Weights of a small mixture-of-experts language model, trained from scratch on English Wikipedia.
Size: 9 layers, width 224, 27.8M parameters.
Experts: 64 experts in each of 7 layers, 64 SwiGLU neurons an expert, 6 picks a token, a softmax router.
Below are experts of layer 4 (counted from 0) of a mixture-of-experts language model. Rows are named router (the router's row for the expert), gate (a neuron's input weights, with its number), up (a neuron's input weights, with its number), down (a neuron's output weights, with its number) and show model dimensions 0-223. Each number is 50 + 10 x the weight over its row's rms, rounded and kept within 0 to 99.
After each expert's rows: a language model's description of what the expert responds to. This comes from a sample of Wikipedia text that the model never trained on.

# expert 40
router:49 44 46 61 53 41 39 43 31 41 50 65 50 42 44 52 41 59 47 49 38 49 48 34 39 42 57 59 46 45 25 64 62 60 83 42 53 46 58 52 53 49 60 54 56 61 43 58 52 49 42 39 37 49 58 50 74 51 58 45 46 58 48 39 65 58 65 39 60 53 46 51 42 61 57 63 43 53 70 43 29 48 45 33 51 35 65 46 56 40 48 50 35 48 53 40 43 59 61 56 69 56 61 55 52 49 63 50 47 58 45 52 32 46 54 41 54 51 59 44 63 56 53 68 27 69 55 42 64 47 55 48 39 64 49 44 64 36 57 46 53 45 44 53 52 45 53 40 51 50 46 51 49 34 61 37 44 62 49 46 47 50 29 37 56 59 56 37 39 48 31 51 61 54 49 70 57 58 57 33 56 62 33 54 53 49 40 43 53 54 67 24 48 80 48 39 48 54 37 36 40 51 61 48 68 50 55 51 70 54 49 55 49 51 61 43 40 52 64 46 53 60 57 26
gate3:59 46 48 51 44 38 72 74 66 64 46 53 42 52 76 52 53 52 38 35 55 38 32 54 53 56 40 51 57 38 58 44 55 59 60 38 63 51 58 57 37 37 73 54 47 49 63 58 46 36 49 55 37 52 64 44 48 34 56 32 65 52 44 47 43 71 42 63 65 58 40 45 49 48 49 68 20 44 68 43 50 51 49 33 48 50 47 33 77 43 65 46 46 55 56 54 35 46 57 46 55 62 74 63 51 67 53 41 39 42 49 45 45 51 39 40 27 58 58 41 53 57 38 65 57 39 57 33 46 60 43 36 53 55 38 40 62 57 39 66 33 50 51 39 52 59 52 30 37 72 52 43 53 62 56 52 58 64 48 54 49 43 45 64 52 47 41 50 32 30 39 46 51 66 41 43 44 56 61 43 48 61 55 52 43 48 56 43 56 46 45 49 51 57 35 52 59 53 59 53 53 61 40 38 59 50 55 52 44 46 55 50 40 47 50 57 48 55 50 42 57 46 57 57
up3:49 45 38 45 62 49 60 66 62 51 64 50 46 51 55 43 54 48 36 54 52 59 43 61 48 35 43 51 47 51 43 60 53 52 62 42 47 57 61 64 53 36 58 64 45 58 72 54 58 34 37 51 51 55 30 36 47 39 52 40 60 24 44 54 46 43 61 53 31 51 58 25 51 51 59 43 37 41 58 38 43 44 40 39 58 38 53 23 55 42 41 36 46 47 45 54 36 41 52 62 58 52 42 55 59 47 58 54 40 63 47 46 41 47 40 20 34 65 59 73 56 50 44 66 49 50 48 37 54 46 48 45 30 62 48 40 47 51 41 60 48 49 52 51 57 46 52 36 33 62 47 30 54 28 52 29 48 67 50 56 62 25 46 49 56 51 53 45 40 47 39 58 41 71 32 68 53 50 51 48 55 62 64 50 48 48 57 57 44 45 57 45 54 70 32 50 58 40 51 50 57 65 62 35 60 49 58 44 57 57 43 57 42 41 58 29 41 49 53 37 51 38 47 57
down3:62 55 42 49 70 55 50 48 46 52 43 38 60 42 54 56 51 38 54 33 65 47 38 75 44 47 55 54 41 62 60 62 56 34 54 50 46 54 28 55 62 59 36 55 47 35 60 50 49 54 50 59 41 47 55 57 50 53 37 24 48 64 56 35 46 43 52 45 42 48 33 49 65 71 44 58 56 50 44 37 59 46 56 36 62 33 48 46 37 40 53 38 50 37 57 50 55 37 46 50 54 47 44 64 39 64 55 43 54 49 52 28 43 53 61 68 44 43 53 38 59 51 60 62 57 47 57 58 31 50 48 34 59 49 56 61 56 41 49 48 63 40 45 55 40 45 37 60 65 66 45 50 49 62 51 61 50 40 42 49 71 56 79 48 48 62 42 53 52 40 39 60 55 44 64 65 58 41 42 59 47 57 62 51 61 40 35 46 62 56 63 42 42 48 59 61 52 53 57 43 58 39 50 32 43 55 64 58 81 64 40 62 69 57 43 59 49 69 47 50 52 63 33 68
It responds to: Mid-word syllables. Inner word pieces after a starting letter, as in bronze, bishops, stylized, gluten, plus table separator rows and words like box, gold.

# expert 9
router:47 52 45 56 67 48 64 51 66 44 46 62 56 47 51 41 54 37 41 54 51 44 22 52 49 48 57 46 56 50 55 62 33 67 36 47 57 41 39 50 34 37 64 55 70 58 56 44 43 66 63 63 50 74 57 68 43 44 40 54 57 24 62 55 48 43 44 46 60 50 50 51 54 64 59 56 51 38 52 40 54 78 62 61 53 39 39 68 43 51 66 44 56 50 42 55 55 55 50 39 52 60 61 44 52 55 57 58 71 55 52 63 48 40 53 38 53 34 34 44 38 52 57 58 61 52 52 48 40 55 48 54 46 43 62 63 50 44 47 56 54 60 37 52 48 40 44 68 52 46 51 68 58 49 44 47 59 66 42 54 40 57 61 52 69 68 51 67 42 43 56 44 43 58 66 60 56 65 61 41 54 31 53 38 55 70 28 50 62 54 41 38 70 49 57 58 63 54 65 49 73 56 59 53 52 46 50 46 56 55 42 42 68 32 68 53 44 46 46 49 40 49 57 35
gate0:58 43 33 36 51 44 49 53 38 58 57 61 50 37 51 62 45 57 40 56 42 54 66 52 44 27 44 42 52 62 45 54 55 50 34 44 30 49 59 74 37 49 48 39 55 48 51 36 46 54 34 52 43 59 56 47 32 42 50 55 51 60 72 42 46 45 51 48 47 43 40 55 50 46 39 58 41 54 48 42 41 71 54 53 32 34 44 47 44 56 44 57 61 46 59 43 62 58 54 38 67 40 55 46 54 40 60 36 40 61 63 57 46 60 45 76 28 53 51 51 50 52 46 52 48 65 56 45 40 43 48 37 55 34 42 57 47 50 56 46 47 63 44 52 47 33 53 56 35 50 83 63 63 45 33 42 43 59 36 52 54 48 51 58 41 57 43 54 28 40 30 43 40 31 56 51 54 52 45 38 55 49 48 52 65 48 52 57 53 37 50 34 63 53 53 50 37 57 53 82 60 64 38 56 36 68 47 64 43 66 66 49 47 44 49 37 30 48 51 68 50 62 58 48
up0:47 34 55 59 50 45 59 54 64 44 51 58 73 47 61 57 63 35 52 49 62 57 55 33 28 50 59 47 65 55 51 53 42 57 54 45 43 49 57 54 56 41 64 40 55 68 56 53 22 63 38 73 56 40 41 27 49 51 47 57 57 38 54 49 52 57 40 43 44 51 41 46 40 51 55 60 57 51 70 41 53 51 42 49 50 50 52 58 57 35 50 53 67 42 40 50 54 39 28 60 54 45 50 49 36 53 45 27 51 57 41 51 53 50 46 44 52 51 53 28 41 58 28 63 34 57 55 32 62 49 65 29 39 48 47 49 56 44 41 56 59 52 36 48 50 69 32 45 43 64 69 60 69 54 48 45 40 43 46 47 44 49 57 58 46 34 56 45 49 45 73 49 66 56 52 43 48 36 63 35 41 54 51 46 44 51 60 50 59 64 50 43 53 47 58 50 63 69 66 47 48 39 54 40 58 61 35 68 59 32 38 49 39 45 58 62 73 63 42 53 70 47 48 46
down0:48 45 67 55 62 70 61 55 62 52 47 63 59 56 42 47 40 45 35 33 57 43 40 46 42 60 68 55 62 71 51 37 64 69 22 31 46 46 52 49 51 53 46 39 44 32 54 55 39 57 51 51 51 55 51 57 49 48 66 69 52 55 34 48 33 33 53 63 72 58 57 48 41 59 63 51 55 45 40 52 62 56 50 53 52 43 46 64 52 40 45 39 60 56 56 48 53 48 53 45 40 54 42 56 36 51 45 58 60 49 58 52 49 32 54 48 36 48 60 56 50 66 51 47 57 76 67 61 57 62 48 61 47 47 55 52 53 28 42 57 59 55 57 44 41 45 51 44 57 55 60 40 44 54 52 45 37 31 53 52 40 43 55 43 43 68 19 57 51 50 40 55 51 36 87 47 55 46 59 31 41 45 50 48 58 43 53 46 49 53 66 52 52 59 37 42 53 43 55 46 51 43 50 45 46 57 38 59 38 77 50 46 42 61 46 80 39 36 47 52 42 52 58 46
It responds to: Proper-name first pieces. Opening fragments of place and person names after the or of, especially in village lists, such as Sh, Gu, Mar, Har.

# expert 46
router:47 32 56 30 45 29 63 54 48 42 37 44 53 39 65 49 46 20 51 58 55 48 49 47 30 43 43 38 45 67 60 48 40 62 38 39 49 49 46 38 49 52 51 62 53 64 33 62 54 52 35 54 43 50 49 51 56 41 40 37 70 62 47 38 42 51 37 64 70 44 52 56 59 64 45 42 40 57 56 64 50 38 61 44 46 59 37 37 53 47 70 46 47 50 71 52 47 44 54 42 49 66 52 44 41 42 45 58 53 54 63 52 44 53 41 51 58 43 58 49 46 52 48 31 49 36 56 49 59 52 60 45 34 52 52 57 52 49 51 29 57 21 39 24 35 65 46 29 34 44 49 60 46 36 45 55 41 60 63 44 45 53 46 45 63 71 36 45 34 41 44 27 51 36 45 46 38 59 61 50 41 43 45 57 59 58 49 60 50 43 39 50 55 63 49 30 52 52 43 46 51 65 46 35 42 52 45 41 39 41 39 51 43 44 53 54 48 43 35 42 31 55 68 50
gate0:41 60 51 64 53 52 53 36 53 57 55 40 42 29 57 40 49 47 46 48 37 55 47 63 44 51 45 51 53 65 49 47 47 31 36 46 45 65 65 67 51 74 61 47 57 25 35 38 39 67 59 38 57 44 67 53 43 47 42 48 48 64 49 61 75 58 51 64 56 41 48 49 63 38 50 44 37 38 38 51 50 50 48 45 58 54 40 54 62 37 59 46 49 54 60 40 65 50 58 55 25 45 60 46 63 52 39 52 43 38 54 45 65 38 53 48 52 43 64 58 54 61 63 60 53 22 52 49 63 62 51 52 36 51 55 57 40 36 64 76 41 57 61 50 44 49 59 73 55 63 38 42 29 65 51 49 55 55 53 44 54 50 48 49 40 59 54 48 51 58 36 65 49 67 42 52 45 58 52 59 56 45 53 39 57 36 51 39 45 49 54 77 33 37 33 48 43 55 65 61 43 66 42 57 63 57 46 50 70 70 58 64 56 45 56 59 43 49 48 47 53 44 47 51
up0:38 57 48 69 58 48 55 34 43 50 42 38 36 58 47 54 53 39 36 31 34 31 44 59 42 39 39 43 53 55 48 53 52 46 39 42 59 63 59 61 59 62 47 58 67 58 62 60 44 59 50 45 61 62 61 50 41 68 47 39 53 37 55 66 56 47 41 61 53 44 45 45 63 56 55 44 45 35 46 54 59 53 59 45 50 42 51 66 56 46 63 43 17 57 52 46 55 50 68 61 37 52 44 35 43 53 56 41 50 48 56 39 34 42 39 38 51 40 56 43 41 65 53 54 66 30 51 56 57 53 47 52 40 46 63 43 39 39 58 46 61 55 48 43 46 41 55 43 62 72 63 70 32 57 52 48 52 53 49 32 61 57 30 52 41 54 40 41 49 32 58 62 50 69 52 48 51 53 46 62 41 65 53 50 47 34 61 34 66 38 41 81 63 49 36 45 45 58 63 56 49 52 45 48 53 39 48 40 50 62 67 61 51 47 45 69 36 44 46 41 42 46 65 30
down0:54 66 61 64 63 56 48 40 53 38 74 60 35 40 43 58 55 42 41 55 48 50 41 42 56 54 46 56 42 70 44 49 53 35 51 37 29 63 58 71 63 63 43 55 56 55 43 59 40 41 51 57 65 57 71 50 45 47 51 43 60 43 56 50 37 48 64 65 48 60 57 53 59 50 60 48 45 34 43 44 47 37 69 30 63 60 52 65 38 47 50 39 79 65 56 64 31 46 62 46 48 49 49 47 42 69 42 43 51 49 64 56 67 38 53 40 55 41 54 68 41 50 53 51 51 26 42 54 40 49 56 41 61 43 47 60 42 56 46 31 51 49 46 45 60 64 54 50 59 40 39 59 58 66 60 42 51 53 43 39 56 44 71 44 27 52 37 52 42 63 27 54 52 67 49 58 48 49 35 33 46 42 49 54 63 49 59 47 46 46 52 73 58 47 48 35 47 58 50 42 47 49 51 54 50 52 54 41 40 64 32 54 47 35 58 49 48 56 42 39 52 33 35 61
It responds to: Capital name starts. Capital initials and early syllables of proper names, especially foreign names, taxa and place names, such as Patria, Jalpaiguri, Di Natale.

# expert 1
router:63 47 62 61 60 63 50 72 52 53 54 51 63 49 35 55 46 65 61 60 28 47 57 59 45 53 64 43 42 65 64 40 41 53 42 55 64 42 47 57 63 56 47 55 50 53 66 69 72 50 53 60 65 47 46 46 42 41 45 58 47 28 46 32 51 56 34 40 51 46 43 64 59 37 55 78 64 69 61 48 46 51 57 55 64 47 42 45 71 53 50 43 45 69 51 51 39 47 32 60 52 43 58 43 65 29 37 52 38 45 54 59 53 56 65 49 52 50 52 56 62 51 42 42 61 48 47 43 60 49 46 42 55 56 62 44 55 62 45 51 71 65 65 43 44 43 43 40 66 41 79 41 46 60 51 60 33 44 58 59 46 51 33 51 42 61 59 58 60 47 46 44 45 57 52 36 61 36 45 33 40 54 52 50 46 55 36 52 30 60 44 61 57 44 52 51 52 49 70 69 51 57 47 66 53 36 24 58 57 46 48 56 61 45 47 42 43 50 47 41 65 45 57 46
gate0:38 49 58 64 42 28 44 39 63 47 49 61 57 41 82 37 54 51 58 45 40 48 54 44 51 52 59 44 59 58 36 41 42 53 32 52 51 41 47 68 36 67 58 60 48 67 70 54 51 33 44 47 65 58 60 49 40 58 48 48 73 56 39 64 43 55 56 44 52 54 52 54 44 34 59 56 55 61 38 56 50 67 62 45 42 43 41 61 47 60 58 35 57 50 51 76 54 39 49 54 71 52 48 47 41 60 55 53 41 49 69 50 53 48 48 43 67 66 42 76 47 43 71 52 56 33 48 61 40 48 32 47 43 47 52 55 44 50 67 43 48 40 58 38 31 37 45 67 37 61 60 64 28 43 56 47 60 35 49 48 63 58 45 61 65 61 47 30 53 46 50 52 47 58 43 41 51 40 61 67 43 41 53 54 54 50 54 62 63 53 60 51 57 39 45 49 65 49 44 65 54 51 54 45 48 53 55 49 38 62 50 35 40 39 68 44 28 53 36 52 45 49 48 52
up0:46 45 45 59 61 47 50 54 59 46 38 50 67 44 47 37 62 62 61 64 31 46 49 54 55 52 49 26 43 58 53 43 67 53 53 62 56 44 54 70 48 59 57 51 51 68 68 56 54 26 46 39 58 43 43 42 60 41 44 61 60 27 54 51 45 34 41 63 55 51 61 57 43 50 56 63 57 45 37 49 49 43 52 50 47 41 48 35 42 41 53 45 54 48 37 55 60 49 50 47 71 44 61 70 50 64 59 77 30 56 44 33 56 38 53 45 63 59 47 51 54 64 63 50 62 62 41 45 44 48 45 42 56 37 27 56 54 41 48 46 45 27 66 43 45 42 37 52 42 65 74 39 38 54 46 49 37 25 62 62 43 45 37 60 61 47 63 40 45 39 47 56 42 55 52 46 67 46 55 46 54 57 36 47 68 39 59 60 53 57 60 53 40 45 53 44 56 42 51 64 34 57 63 69 50 47 44 38 33 65 51 53 62 36 58 43 48 58 40 61 57 56 48 61
down0:43 56 52 64 42 47 40 38 67 19 46 68 43 55 55 58 42 44 52 52 54 61 52 39 58 50 42 53 55 37 49 56 43 43 41 49 60 42 35 52 73 52 45 39 48 52 66 40 56 42 48 57 51 51 69 40 47 39 48 56 44 21 55 40 48 42 52 64 21 41 54 52 47 49 62 57 59 39 47 42 44 48 49 59 60 39 45 63 39 42 45 47 44 47 50 49 52 41 48 42 50 39 59 45 56 65 50 52 39 42 63 50 50 45 41 40 66 41 63 59 40 30 44 55 41 49 68 58 50 49 54 27 47 45 37 34 60 35 71 60 45 49 47 55 49 47 52 42 54 60 47 55 46 56 58 51 32 55 61 39 33 22 60 71 42 55 78 55 66 48 61 37 68 53 56 44 41 47 41 46 59 47 47 47 53 59 60 46 56 59 48 46 39 65 47 43 42 54 54 32 36 54 87 66 45 49 56 46 53 50 53 45 38 45 57 33 37 56 54 44 43 55 55 54
It responds to: Biographical and reference markers. Tokens in infobox and citation fields: born, died, age, ISBN, coordinate ″N marks, nationality adjectives, and "as" after verbs.

# expert 44
router:60 52 31 57 53 57 50 45 65 47 50 46 46 53 39 54 37 63 43 56 69 61 72 49 63 53 52 38 57 50 66 55 50 64 60 52 55 64 49 47 55 49 34 45 33 48 44 44 53 31 50 41 49 50 47 23 48 71 51 55 43 40 51 42 30 27 48 47 48 43 55 37 29 34 51 60 53 49 56 62 49 57 29 47 46 40 45 48 74 35 50 33 52 47 52 57 53 59 49 45 48 47 58 48 32 49 35 46 44 44 48 50 57 55 50 64 49 39 53 37 54 46 55 40 41 43 35 49 28 64 40 67 60 30 37 56 35 71 49 40 69 53 63 62 51 39 63 54 51 41 64 46 58 61 33 41 61 34 48 44 45 43 58 51 37 31 57 50 58 39 58 61 47 60 56 36 58 36 48 45 45 71 64 60 30 46 49 40 52 51 51 62 55 39 55 56 44 58 52 44 41 51 40 51 55 49 49 45 40 60 34 55 49 39 37 46 73 38 44 40 52 38 58 55
gate3:53 42 45 33 62 57 50 52 75 50 47 46 49 47 50 52 44 51 50 44 53 73 36 42 45 44 49 41 42 52 45 45 56 31 63 42 53 55 76 61 66 28 39 34 62 42 42 48 45 43 36 52 43 33 40 39 47 54 55 51 41 43 44 51 46 68 47 55 43 44 50 53 56 40 55 38 52 61 55 56 45 44 54 28 60 53 45 33 58 52 60 48 38 47 46 53 61 53 76 38 58 42 42 55 48 50 46 51 42 58 38 63 49 42 27 47 39 59 41 51 36 53 49 53 66 56 52 45 68 55 59 64 49 41 41 58 43 45 56 42 34 53 53 44 47 61 53 37 54 49 61 42 63 71 60 51 47 61 17 43 41 47 47 55 33 45 35 49 52 37 60 55 43 58 48 52 58 50 48 75 31 53 59 56 60 38 53 43 59 56 63 52 46 75 58 34 47 59 49 55 78 38 60 45 39 63 41 42 54 51 65 50 68 51 49 66 41 50 67 58 53 57 59 49
up3:35 55 53 40 43 41 46 68 60 50 41 50 49 65 34 48 60 47 45 57 44 30 43 67 37 56 57 47 44 53 68 69 45 39 46 35 39 34 38 48 38 61 46 58 61 55 62 62 62 45 45 49 58 56 46 45 57 57 56 56 74 52 41 43 55 57 55 62 48 39 61 59 76 47 52 52 44 37 52 38 38 47 33 27 29 57 35 65 35 61 42 52 50 70 55 60 30 54 43 57 46 73 51 66 52 51 54 47 47 48 50 73 61 48 54 54 51 71 65 61 48 49 51 43 49 46 46 31 49 52 47 34 47 72 42 50 58 46 42 45 41 43 69 40 55 47 44 54 47 58 58 58 41 47 56 59 37 54 65 51 51 32 61 61 52 49 53 51 49 53 55 41 48 61 39 42 44 66 52 53 55 42 47 56 53 51 36 47 47 50 39 42 27 33 36 57 50 47 67 65 58 38 43 47 54 46 66 72 71 57 42 41 54 52 64 49 37 47 51 58 53 44 36 56
down3:61 53 49 32 42 46 51 39 47 39 40 47 58 40 54 52 54 54 57 47 46 62 33 71 57 47 40 72 44 44 46 45 51 50 58 40 36 61 59 53 53 48 66 54 51 51 43 27 54 61 59 53 44 55 44 52 56 56 45 37 49 53 44 51 46 54 52 57 36 51 48 68 41 30 49 54 56 56 42 68 54 35 38 48 55 35 58 46 43 50 50 50 51 60 46 67 53 45 36 54 47 51 43 39 46 34 49 52 63 41 57 45 67 54 24 55 42 54 47 64 40 64 63 51 40 48 58 43 47 59 57 56 52 36 28 36 40 59 63 43 71 49 51 36 63 41 61 51 46 49 51 47 57 52 75 44 41 39 38 61 28 56 55 45 51 46 31 60 55 42 50 62 40 63 47 49 66 38 53 36 60 63 59 50 27 39 40 54 64 39 30 43 50 43 39 50 21 61 64 42 40 40 25 62 39 51 54 66 29 60 51 41 47 58 50 50 72 57 43 49 57 54 56 52
It responds to: Section headings, mid-word fragments. Wiki heading markers like ==, === and career==, and mid-word fragments before -ation endings, such as assimilating, illustrations, demagnetized.

# expert 11
router:48 35 47 41 54 47 56 39 48 47 54 41 56 37 58 45 48 38 50 55 54 45 39 46 40 60 56 53 44 40 53 46 58 59 45 36 45 32 35 57 35 44 42 49 63 60 39 56 60 44 54 59 53 64 43 47 44 67 50 42 61 58 63 47 68 56 58 54 62 68 58 59 53 66 42 48 34 32 41 32 53 45 54 53 54 48 39 49 30 50 69 57 59 47 71 57 58 47 42 55 63 43 60 40 41 49 76 45 50 54 58 65 40 50 42 54 50 55 65 53 51 56 46 56 68 73 56 56 43 50 42 51 42 57 46 36 61 29 54 39 40 43 45 47 54 60 52 41 52 35 44 57 70 37 74 42 60 61 45 49 57 56 35 38 63 81 45 36 34 51 54 39 58 33 57 61 59 63 55 55 57 56 42 36 53 56 35 57 39 63 43 41 66 66 57 48 38 59 59 38 68 46 55 49 39 43 66 47 55 62 44 43 70 51 55 59 38 48 52 49 35 62 60 35
gate0:43 70 38 41 58 59 44 53 36 57 33 59 39 51 58 43 43 54 65 44 40 49 43 70 36 31 50 36 39 48 44 53 45 54 49 52 60 56 54 50 38 57 48 48 57 53 75 39 41 52 56 50 43 47 50 51 31 35 53 57 55 60 43 50 61 55 50 44 52 54 62 30 65 36 42 61 32 50 55 65 43 48 51 44 61 64 59 53 54 58 49 55 59 57 33 49 44 62 36 43 71 68 48 51 59 57 30 52 62 50 53 57 22 48 48 49 49 33 55 49 38 43 57 68 38 36 64 61 54 40 45 55 55 38 45 40 44 38 69 65 49 46 54 43 57 45 30 43 57 57 56 52 30 42 67 51 73 53 60 52 52 47 37 52 57 56 47 56 60 32 51 34 46 56 56 45 46 43 51 67 65 51 46 60 69 55 41 45 52 42 61 36 58 59 41 40 61 65 48 68 64 42 50 58 73 53 57 47 34 55 55 53 67 44 43 37 46 45 64 43 62 41 51 64
up0:49 49 66 64 54 52 45 58 46 45 58 53 53 59 50 45 35 37 39 56 72 42 46 72 50 52 65 46 49 63 27 54 44 56 40 56 49 53 63 52 57 48 43 72 42 48 47 48 39 52 46 33 37 55 81 51 37 40 52 68 44 51 43 26 48 50 44 52 51 35 43 30 42 43 53 41 57 54 49 50 51 45 49 54 76 56 69 36 48 52 50 49 50 72 34 52 46 49 71 35 49 50 52 44 53 38 54 49 52 46 48 48 43 48 50 63 47 39 63 54 45 43 61 69 53 37 57 48 47 23 60 52 56 61 55 64 65 42 41 48 43 45 49 41 41 49 54 51 64 44 42 49 59 56 60 66 77 75 66 57 46 31 50 56 42 57 60 51 44 46 49 46 43 41 55 31 42 55 59 64 51 48 35 46 47 43 51 60 36 37 54 38 38 34 56 35 61 60 65 53 55 54 53 56 35 61 61 45 52 43 42 41 69 51 48 42 53 49 56 57 53 66 67 48
down0:48 41 57 39 54 68 48 46 62 52 46 61 49 54 65 74 56 40 42 60 43 66 51 48 53 39 54 62 59 46 55 51 52 51 50 52 37 60 42 37 66 65 60 54 54 57 48 47 68 45 53 58 65 56 47 66 49 57 52 53 43 64 72 50 51 49 58 36 43 82 50 55 51 59 46 52 60 32 44 40 32 50 40 27 15 49 31 44 49 47 60 53 57 39 53 66 52 51 51 57 40 39 53 67 54 50 50 46 51 37 62 42 61 27 56 43 53 43 37 51 71 57 45 43 46 63 44 45 53 46 43 57 49 54 47 51 41 50 45 48 69 48 56 52 52 56 61 65 37 57 49 49 59 37 27 24 31 43 35 62 47 58 44 58 39 64 33 52 43 51 39 52 57 53 47 53 61 47 54 44 39 46 64 39 34 61 41 55 45 51 34 61 44 47 64 43 36 49 54 29 45 39 56 39 55 42 34 56 50 53 53 58 40 47 42 42 67 68 53 48 44 56 39 60
It responds to: Name-initial syllable pieces. Second pieces of proper names after a capitalized opening fragment, such as Ch-ar-les, Sh-ur-uppak, T-ō-kyō, and capital onsets like Gu, Ar, Br.

# expert 61
router:47 63 29 48 46 46 48 41 46 56 37 60 38 63 35 57 53 47 50 51 49 41 51 47 48 44 55 60 56 37 49 49 34 39 54 58 65 36 37 34 50 41 56 45 54 58 64 61 47 44 57 44 48 38 39 45 65 52 54 65 43 39 55 42 59 62 66 48 59 48 38 31 40 59 39 51 58 62 36 48 55 39 41 54 44 67 56 44 59 45 37 50 54 28 45 55 55 48 33 48 44 65 55 36 40 63 51 51 51 51 56 31 47 51 49 52 42 48 59 49 70 55 60 32 40 53 60 47 54 50 43 45 63 63 38 48 52 45 26 61 36 56 46 43 46 54 41 53 61 45 55 32 45 34 53 58 47 58 43 39 43 51 82 39 56 38 54 32 63 59 35 48 54 61 57 44 67 32 49 53 56 64 53 50 51 45 62 38 60 48 57 42 51 63 47 51 55 45 31 23 44 61 44 52 57 64 41 26 32 52 50 46 53 70 47 61 67 59 50 45 41 34 37 73
gate0:58 45 41 53 53 57 44 49 36 39 58 54 52 62 38 37 43 33 42 27 46 43 37 48 40 52 43 43 57 65 63 49 51 47 57 43 49 42 51 46 53 49 79 66 60 35 47 67 32 61 51 42 48 40 51 54 45 46 31 43 51 38 54 57 49 52 58 58 43 51 39 48 54 58 36 57 30 42 64 66 48 44 49 48 37 45 45 45 42 45 51 41 58 54 54 46 56 56 36 55 74 56 57 71 43 57 67 35 68 52 58 46 47 47 49 52 48 51 44 56 50 59 45 45 44 49 56 34 52 61 67 46 47 51 65 49 43 76 49 49 41 70 57 60 52 43 34 48 60 65 55 57 54 36 37 42 50 56 46 59 51 20 51 46 72 46 49 60 45 65 58 50 27 54 50 38 61 50 73 50 32 63 64 73 59 47 38 55 58 38 43 65 49 63 54 52 35 54 52 67 35 57 70 64 53 53 64 41 52 58 52 46 59 51 44 49 62 46 60 55 53 60 36 40
up0:54 39 53 59 53 53 48 51 34 49 56 60 51 24 55 41 46 43 50 50 60 49 60 54 55 47 45 68 51 45 66 58 50 51 52 41 37 47 59 58 47 57 48 68 47 46 50 19 50 52 61 41 53 60 43 61 38 51 62 52 48 47 37 56 61 49 29 61 41 58 68 69 55 37 64 33 55 29 47 40 52 44 68 39 63 38 31 37 36 58 60 39 34 55 58 33 48 44 59 66 48 41 52 58 43 36 37 38 36 57 40 51 55 56 60 55 67 54 57 50 35 54 66 59 39 52 46 60 40 47 50 49 46 37 38 65 44 51 54 47 50 44 42 55 58 40 41 48 35 42 50 49 39 57 49 56 43 36 57 40 33 74 56 59 33 33 38 59 38 45 56 71 57 46 59 66 44 53 43 41 53 39 36 54 58 41 30 60 54 47 65 65 56 49 41 46 67 55 50 52 64 39 51 57 29 37 42 61 71 38 48 58 52 42 59 63 52 43 59 54 51 55 46 48
down0:36 43 66 49 45 44 41 46 38 46 66 67 54 37 43 39 40 57 44 43 50 46 42 55 40 36 58 50 59 61 57 31 42 65 44 50 32 46 41 57 63 48 53 41 55 44 50 53 55 44 56 39 43 46 61 50 64 62 53 47 60 54 52 36 32 55 54 39 38 54 30 42 53 35 69 45 69 71 48 45 56 58 51 57 60 53 49 59 55 49 32 45 48 56 56 52 48 40 58 69 46 67 37 59 53 54 37 51 62 48 48 48 57 66 60 45 44 57 46 49 48 49 45 61 50 45 64 65 40 28 50 39 36 58 50 52 52 38 31 59 46 63 39 47 24 57 63 43 56 70 53 54 60 51 27 70 46 58 70 60 40 31 51 64 43 53 43 48 44 48 60 56 66 50 47 63 30 68 44 55 38 48 63 35 52 60 64 59 66 52 49 37 60 43 47 58 63 53 52 53 53 51 49 46 45 46 54 54 52 42 63 56 36 36 54 63 69 56 56 42 66 69 68 42
It responds to: Word-internal stems. Middle pieces of long Latinate words after prefixes like in-, con-, re-, such as inc-on-venience, ins-uff-iciently, investig, viol.